From a checkpoint of a small mixture-of-experts model trained on Wikipedia: 128 quick GELU neurons an expert.
Below are experts of layer 2 (counted from 0) of a mixture-of-experts language model. Rows are named router (the router's row for the expert) and show model dimensions 0-159. Each number is 200 + 20 x the weight over its row's rms, rounded and kept within 0 to 999.
After each expert's rows: "comes before" lists some tokens at least twice as common just after its tokens as in all text. This comes from a sample of Wikipedia text that the model never trained on. Tokens count by the router's weight.

# expert 2
router,205,222,205,187,172,216,194,215,176,192,176,233,193,168,155,173,186,228,232,176,223,213,209,236,191,210,181,188,200,215,180,220,212,215,237,220,185,225,211,179,205,187,177,219,199,209,166,167,200,210,215,224,179,220,217,229,180,224,181,187,203,218,195,183,190,215,212,200,186,214,204,183,197,228,217,225,184,202,175,184,204,181,197,247,230,181,165,227,214,161,229,222,171,222,160,219,228,208,194,209,181,208,226,211,203,180,217,202,229,208,228,195,216,186,209,190,233,186,186,184,179,218,227,197,211,228,221,213,182,192,237,194,223,182,228,209,196,221,222,195,197,213,215,181,228,189,189,183,170,161,225,206,211,181,218,208,181,198,199,228
comes before: ".", "–", "0", "6", "8", "7"

# expert 46
router,192,227,185,202,210,191,186,204,170,200,207,172,225,206,206,213,177,192,211,203,218,186,179,168,213,219,202,207,199,225,204,188,164,215,146,168,217,209,184,205,227,210,201,183,255,175,214,179,212,213,192,183,212,184,195,216,178,222,201,174,184,198,215,180,203,195,200,169,175,234,246,166,222,196,206,168,197,216,185,214,217,202,219,203,198,160,220,216,197,220,207,215,221,210,196,218,166,207,209,215,193,213,183,174,171,230,187,199,192,191,208,210,237,212,215,165,224,178,167,227,205,204,187,199,234,210,210,173,227,199,171,218,200,169,224,180,221,173,211,174,185,191,211,194,173,222,204,253,226,188,218,200,223,193,200,182,223,171,217,227
comes before: "| ", "|", "(", "/ ", "– ", "to "

# expert 9
router,196,200,179,210,232,218,217,218,229,183,218,217,169,180,220,203,205,217,179,200,218,208,204,181,191,129,177,216,198,198,257,178,173,211,182,223,196,203,225,230,175,193,202,209,168,200,160,214,197,189,188,218,157,211,196,218,182,181,220,210,217,210,208,179,184,214,173,201,230,216,177,174,190,198,210,229,209,175,215,197,201,210,183,244,205,168,162,203,191,170,212,220,183,192,203,224,218,194,178,207,223,169,189,218,215,198,156,175,200,176,206,163,201,203,196,203,209,159,202,178,182,186,187,193,180,175,196,167,194,216,191,179,201,229,198,185,226,217,204,211,219,194,179,178,215,194,186,169,213,211,205,191,213,192,183,194,152,221,198,204
comes before: "\n", ", ", ": ", "er ", ". ", "s"

# expert 47
router,195,199,186,196,192,197,249,208,216,179,202,177,184,138,220,235,222,196,224,185,187,204,225,185,207,160,214,168,197,223,227,172,190,196,184,184,171,202,197,226,175,202,212,155,167,215,174,187,179,209,217,226,180,158,186,218,238,203,205,217,188,177,205,199,216,185,196,197,191,183,214,222,195,157,208,220,180,151,185,192,213,184,185,184,181,215,199,198,189,197,213,211,216,236,193,202,174,191,230,216,187,189,192,196,190,198,209,184,150,198,222,143,153,182,210,186,187,182,203,208,180,230,197,203,179,189,192,231,214,200,189,203,211,173,199,207,199,184,204,200,212,181,178,178,170,182,209,191,189,181,185,198,198,207,177,203,178,178,199,173
comes before: "e", "ed ", "ing ", "er ", "es ", "er"

# expert 49
router,219,184,172,233,192,215,204,202,157,193,209,218,224,204,215,201,211,196,197,203,178,195,150,172,176,179,203,196,227,194,159,217,213,187,207,228,194,220,203,194,209,243,187,207,181,188,208,184,221,184,157,200,219,201,192,205,217,175,166,212,193,168,221,193,188,182,183,191,189,213,174,196,209,188,219,233,203,212,172,187,210,197,216,221,213,196,220,183,192,198,174,175,204,227,178,193,212,209,213,210,169,180,211,167,197,188,220,156,213,219,198,211,178,169,191,184,205,205,182,221,197,192,209,221,216,201,211,206,193,206,177,184,172,187,210,196,223,212,147,178,203,130,191,170,186,245,233,180,222,241,183,189,207,226,205,200,210,186,223,177
comes before: "of ", "in ", "and ", "to ", "for ", "("

# expert 10
router,213,184,168,190,185,195,186,194,204,227,195,218,222,207,194,204,210,204,159,173,207,241,211,193,170,195,179,198,211,187,173,230,203,204,222,213,193,194,192,198,173,214,168,200,208,199,211,204,176,223,168,215,216,191,216,164,191,166,178,207,176,222,213,239,207,186,209,209,179,188,195,212,214,202,166,204,186,217,239,202,198,167,231,204,184,174,166,237,219,176,184,189,207,178,220,186,232,224,204,212,184,201,204,212,194,183,210,170,204,204,182,210,200,208,216,232,220,244,197,198,173,237,226,215,241,215,215,151,215,209,168,158,181,191,193,197,171,207,201,164,197,205,182,207,220,216,220,208,197,215,194,215,204,212,203,221,235,230,202,152
comes before: "of ", "| ", "(", "and ", "in ", "M"

# expert 40
router,213,193,216,217,206,208,210,179,179,207,214,198,200,199,201,189,198,211,206,172,162,169,245,229,249,202,201,203,193,191,203,227,166,227,158,184,214,187,178,166,211,201,213,214,202,175,212,176,177,195,224,222,184,194,193,175,191,244,185,187,187,225,167,228,200,238,188,210,168,204,234,183,196,244,216,194,200,200,193,232,202,184,191,206,201,204,228,185,173,205,215,220,201,196,168,150,175,183,188,200,174,224,209,191,193,209,214,207,181,226,189,217,179,199,188,193,175,212,181,190,223,190,202,222,179,160,205,200,194,193,217,178,188,161,195,201,174,176,195,215,227,180,196,191,180,178,224,207,199,251,225,185,216,183,217,169,220,215,179,173
comes before: "- ", "| ", "The ", "In ", "He ", "=="

# expert 0
router,179,171,193,210,174,173,191,202,226,220,202,217,187,206,169,182,196,181,228,223,201,204,198,203,194,210,237,166,174,180,216,213,221,203,206,199,190,222,189,203,225,194,207,234,205,243,198,190,211,231,174,227,203,225,196,189,236,216,188,249,227,195,216,173,221,175,221,207,179,200,209,216,215,189,204,196,204,226,186,195,220,215,194,164,191,210,242,214,186,167,174,219,216,238,175,183,213,181,193,198,228,201,207,200,219,182,208,207,226,182,162,210,205,207,195,208,190,189,191,191,203,154,235,229,165,226,189,217,201,201,181,188,232,189,237,162,216,200,200,215,196,186,230,163,214,191,183,218,182,163,212,208,172,194,223,223,213,221,228,199
comes before: "the ", "of ", "a ", "in ", "to ", "his "

# expert 16
router,221,188,168,177,166,220,204,216,166,197,196,218,186,216,212,169,177,206,248,158,210,196,226,211,164,183,207,215,202,194,158,237,197,177,207,238,234,216,208,168,181,204,220,219,220,229,197,184,201,198,227,253,187,239,206,178,179,189,172,192,207,191,208,195,154,185,217,182,210,243,197,201,191,175,188,178,192,213,157,167,207,201,205,204,195,177,207,171,207,208,208,187,179,216,186,190,193,209,220,183,160,216,225,175,203,187,206,175,187,180,200,193,195,205,202,195,210,198,216,226,189,222,209,199,204,198,199,207,206,201,201,216,175,186,225,224,205,208,187,243,185,213,175,183,209,201,145,191,222,195,203,229,223,197,205,176,203,184,195,180
comes before: "of ", ".", "and ", "in ", "un", "–"

# expert 37
router,192,187,197,197,186,221,204,211,183,197,227,183,203,206,200,215,197,235,183,205,192,208,191,170,231,211,173,229,190,227,208,211,180,242,183,180,229,187,218,196,233,199,222,213,178,179,185,184,241,203,193,181,184,197,186,241,180,166,227,215,189,223,222,236,195,206,182,205,200,199,189,185,220,204,238,179,246,197,200,200,226,204,190,200,250,182,213,225,207,206,198,203,206,197,190,183,225,218,173,197,193,171,201,186,155,185,202,205,205,198,194,204,178,216,208,166,172,216,220,197,172,194,161,182,195,165,241,152,167,194,170,188,161,202,179,226,228,196,212,217,190,186,166,206,231,214,178,212,215,192,216,199,224,173,200,187,192,200,201,220
comes before: "| ", "- ", "|", "(", "– ", "/ "

# expert 18
router,189,197,184,253,191,220,232,174,196,179,197,186,204,209,195,235,187,205,201,215,208,184,174,199,204,223,194,203,193,200,205,230,194,167,210,211,182,198,209,175,219,214,195,198,253,199,182,191,218,187,207,221,201,218,252,210,208,226,245,209,223,180,191,200,219,233,215,206,207,225,167,227,172,168,189,188,198,208,199,213,199,239,234,204,175,181,187,206,199,230,194,181,204,197,179,185,220,235,189,211,223,187,202,170,169,202,186,181,212,178,183,209,222,189,205,208,224,204,184,177,165,212,179,213,216,185,245,212,246,200,200,212,195,203,182,199,221,207,233,196,193,166,199,200,241,182,195,201,205,210,254,231,184,208,183,209,220,190,170,229
comes before: "the ", "201", "a ", "200", "his ", "202"

# expert 45
router,179,197,154,193,194,192,192,222,228,176,191,193,143,191,207,183,208,200,198,200,197,213,221,174,189,221,175,176,215,216,210,197,224,204,183,199,167,203,158,246,200,174,221,179,174,205,202,180,209,201,206,186,159,192,215,204,208,169,225,178,218,177,196,196,208,207,164,216,184,192,168,219,177,193,209,192,228,190,218,192,187,243,213,232,176,195,179,165,198,186,196,225,229,234,185,195,208,198,205,175,211,230,201,207,197,221,197,201,176,207,181,146,218,225,199,183,217,238,203,185,204,186,224,181,229,185,202,178,221,182,188,205,210,206,236,238,230,207,203,220,207,188,214,205,205,167,223,196,224,202,170,210,208,236,196,203,159,188,184,208
comes before: ", ", ". ", "ed ", "ing ", "s ", "e "

# expert 13
router,193,185,234,197,234,210,184,179,220,205,195,167,193,214,180,216,196,220,192,199,170,221,225,203,183,163,179,207,222,174,230,212,240,186,179,198,214,219,197,242,188,193,179,207,185,203,212,215,213,201,217,179,190,240,169,190,205,201,213,218,188,221,200,205,191,216,217,193,200,184,206,209,222,204,205,191,182,178,191,184,205,190,173,207,215,206,207,216,201,217,150,165,179,182,197,185,210,216,177,158,192,147,181,196,193,211,211,217,223,168,238,200,210,205,176,220,193,188,197,235,212,198,181,196,177,171,228,178,216,196,209,170,197,198,195,181,222,207,153,182,242,203,178,184,222,190,150,173,187,174,210,215,214,204,150,187,205,224,189,222
comes before: "- ", "S", "L", "D", "B", "P"

# expert 39
router,173,216,183,179,218,172,200,208,208,197,197,211,206,180,216,183,235,194,184,201,238,216,186,222,202,200,203,200,218,191,196,190,197,172,226,201,190,194,235,208,216,209,185,216,144,204,232,211,190,219,180,207,211,194,199,148,203,172,223,195,197,179,188,200,196,197,225,194,212,204,227,233,222,208,182,187,177,168,193,239,206,187,179,189,212,230,187,230,229,186,180,220,222,207,189,217,235,217,192,201,218,220,176,203,224,246,213,234,213,195,212,171,229,213,192,208,210,173,191,146,217,214,179,234,193,218,182,202,190,203,225,218,207,229,197,228,190,190,191,182,175,197,227,175,176,197,232,221,192,192,194,224,217,233,232,233,186,203,214,160
comes before: ", ", ": ", ". ", ".", "-", "'"

# expert 35
router,194,207,200,200,222,183,194,186,229,212,199,173,170,219,173,214,206,210,216,174,180,214,173,229,218,236,208,206,213,210,183,226,187,193,224,217,186,213,169,182,168,210,217,216,197,205,206,185,181,176,199,216,202,234,197,225,203,200,209,179,236,198,185,174,178,171,217,185,199,190,212,223,206,232,195,222,198,241,230,176,225,200,187,169,180,211,210,211,220,191,197,243,184,242,181,226,154,234,165,209,182,174,189,171,203,223,187,207,197,184,217,204,209,199,246,202,190,177,215,222,204,211,188,215,223,218,204,231,183,170,198,195,214,184,188,225,198,210,227,215,193,195,236,213,212,206,178,226,165,171,194,167,227,176,209,232,225,197,231,208
comes before: " ", "\n", "2", "3", "0 ", "4"

# expert 11
router,189,205,198,194,195,169,197,166,172,228,167,187,200,222,193,184,180,207,226,233,184,193,190,205,214,178,209,222,184,193,210,206,209,226,203,214,186,221,216,171,208,205,218,190,193,216,216,223,232,219,219,191,214,188,178,180,214,232,201,177,194,212,212,197,203,219,239,206,217,201,204,208,202,176,178,220,183,207,171,227,204,196,218,201,209,217,170,203,207,202,205,228,202,210,192,198,209,166,216,208,170,208,219,208,220,171,173,231,182,215,220,213,213,150,213,210,182,180,184,199,221,224,161,226,218,225,204,211,179,209,210,246,174,179,260,185,193,245,180,209,196,206,229,247,208,196,190,197,213,187,200,192,194,182,238,234,169,227,203,151
comes before: "to ", "by ", "in ", "the ", "on ", "for "

# expert 48
router,239,193,193,172,195,179,206,196,178,206,204,174,223,197,236,182,209,157,170,215,221,197,191,184,192,202,209,164,229,186,189,184,183,182,241,182,187,175,215,185,220,193,192,198,197,189,201,170,186,206,175,208,219,201,180,211,196,228,183,216,216,210,205,211,218,190,205,183,221,173,201,204,243,200,180,209,208,209,230,180,216,228,209,237,193,193,238,213,180,200,183,157,209,195,190,218,202,214,229,184,175,236,205,261,215,189,149,218,163,194,207,195,205,209,214,227,218,196,187,203,224,174,218,197,205,146,221,214,196,206,175,207,192,235,189,172,173,197,197,151,172,170,200,194,210,227,184,196,178,200,189,214,190,200,201,198,176,198,194,203
comes before: "of ", "| ", "(", "and ", "in ", "H"

# expert 44
router,204,214,174,205,225,194,221,171,199,212,227,200,178,203,166,188,197,187,190,200,244,230,189,205,210,205,216,201,228,221,224,219,183,189,178,226,143,201,214,178,179,229,235,205,186,221,225,211,176,204,197,192,199,212,209,224,165,214,216,186,222,212,207,173,228,217,169,180,197,205,170,213,207,227,211,192,211,158,223,189,168,168,203,165,192,203,227,216,213,211,226,208,176,222,239,199,182,198,171,186,198,188,174,190,218,217,219,172,218,232,195,194,192,187,225,217,180,211,210,204,189,171,170,195,204,210,229,239,153,173,212,206,217,201,194,217,175,208,214,222,227,214,191,215,175,192,183,209,194,222,178,202,178,218,216,218,204,161,215,218
comes before: " ", "s ", "n ", "r", "ard"

# expert 63
router,189,180,226,194,178,180,185,199,209,194,206,248,211,193,211,187,170,184,224,202,212,164,174,210,218,208,210,198,199,183,193,184,181,197,196,238,226,182,209,190,199,218,238,199,209,197,212,209,163,221,197,179,212,198,206,235,180,191,240,198,172,223,186,263,208,195,223,174,191,174,177,177,202,213,195,175,176,206,224,205,204,224,201,207,243,190,187,231,201,197,227,215,185,180,234,192,209,203,217,215,174,225,183,216,195,191,217,180,164,193,202,213,216,202,209,199,188,222,161,239,222,169,212,185,222,209,224,187,182,215,200,219,190,224,210,171,181,143,172,186,223,218,190,203,226,185,184,249,198,187,228,202,210,186,212,200,209,190,209,222
comes before: "| ", "|", "and ", "(", "/ ", "M"

# expert 32
router,230,222,226,205,203,178,155,215,200,219,191,192,195,194,198,178,192,215,235,203,196,219,240,225,195,207,187,156,201,213,227,216,188,209,230,237,202,230,198,195,172,214,194,219,209,195,192,219,179,190,221,216,212,180,171,216,198,226,222,193,221,231,184,186,220,172,189,229,209,191,192,212,216,216,226,222,206,217,199,215,205,171,206,236,224,223,194,206,229,244,222,207,217,162,230,197,219,216,177,193,226,236,237,177,207,225,183,195,198,188,201,187,193,196,213,179,178,214,211,194,210,181,204,235,194,208,213,194,189,198,187,216,218,183,170,231,175,204,187,229,213,222,214,191,228,184,234,166,208,183,241,182,201,175,184,170,205,191,202,153
comes before: "\n\n", "\n", "00", "3", "4", "5"

# expert 50
router,193,225,182,201,223,172,191,202,192,196,175,221,178,170,201,189,209,207,194,213,231,210,166,237,191,226,215,211,195,217,202,211,183,192,159,174,178,197,183,219,186,181,217,186,232,210,184,204,223,212,208,216,218,222,203,192,229,219,240,201,189,218,168,216,190,183,225,218,208,176,215,176,232,195,168,209,204,154,190,205,170,189,181,225,173,193,185,211,187,205,208,221,210,173,212,221,213,197,194,218,218,210,164,187,185,229,197,170,161,188,193,153,205,232,161,187,233,207,183,256,184,198,189,175,224,212,172,174,221,206,209,204,223,195,195,225,211,207,228,192,225,207,194,186,168,174,206,237,192,185,228,212,201,210,201,172,186,186,202,193
comes before: "er ", "s ", "ed ", "s", "er", ", "

# expert 55
router,177,212,200,220,202,205,210,182,193,198,201,168,217,199,206,249,202,224,213,195,172,168,202,219,171,220,190,214,174,241,228,201,239,195,222,187,172,217,199,171,219,220,168,208,196,190,217,228,246,203,192,222,202,179,211,164,221,235,216,171,200,198,229,158,224,227,186,198,198,188,175,202,186,177,226,210,168,193,206,195,219,186,235,160,182,179,173,185,194,212,189,201,238,205,183,192,186,196,222,218,233,185,205,176,202,182,182,219,211,204,194,204,196,205,171,222,190,221,222,175,196,219,188,232,216,182,227,200,210,216,222,197,204,198,210,184,193,202,177,195,209,161,228,242,197,234,196,175,242,222,190,207,169,204,208,216,207,207,211,189
comes before: "the ", "a ", "his ", "to ", "been ", "in "

# expert 8
router,176,223,200,205,190,169,182,218,201,191,231,211,184,164,185,196,195,247,156,219,211,213,228,217,172,171,189,229,220,219,222,204,239,193,200,226,172,215,196,201,182,208,161,163,194,225,180,206,190,208,202,256,218,202,196,178,205,178,188,193,204,213,150,196,211,199,201,172,182,218,163,187,186,221,220,167,193,204,171,184,224,218,185,192,223,205,196,177,191,169,215,207,206,219,209,191,221,168,161,228,210,214,218,202,191,204,174,212,211,199,205,160,224,190,223,203,215,187,196,175,232,188,228,189,210,212,180,222,187,179,193,192,201,174,197,198,175,204,212,192,203,212,205,223,224,237,171,177,208,197,170,197,214,217,183,189,169,205,174,180
comes before: ", ", ".", "–", ". ", ",", "\n"

# expert 60
router,221,172,202,236,183,233,208,211,195,192,241,214,194,202,178,175,190,185,170,215,225,169,195,217,170,212,181,221,167,215,216,173,198,220,207,192,219,177,213,212,191,230,174,215,241,181,194,209,200,179,208,158,190,195,211,207,217,199,184,173,193,226,207,185,222,173,210,207,203,200,195,211,179,198,207,183,162,210,249,231,185,209,200,186,189,159,186,202,202,193,197,164,189,189,214,225,190,191,207,180,212,221,198,181,193,172,192,214,183,213,168,187,181,206,144,198,200,205,207,184,197,188,209,178,183,202,183,212,232,227,172,207,178,233,176,235,184,196,229,214,201,210,226,209,230,205,174,175,217,180,165,171,202,201,203,242,202,183,167,225
comes before: "the ", "of ", "a ", "was ", "in ", "and "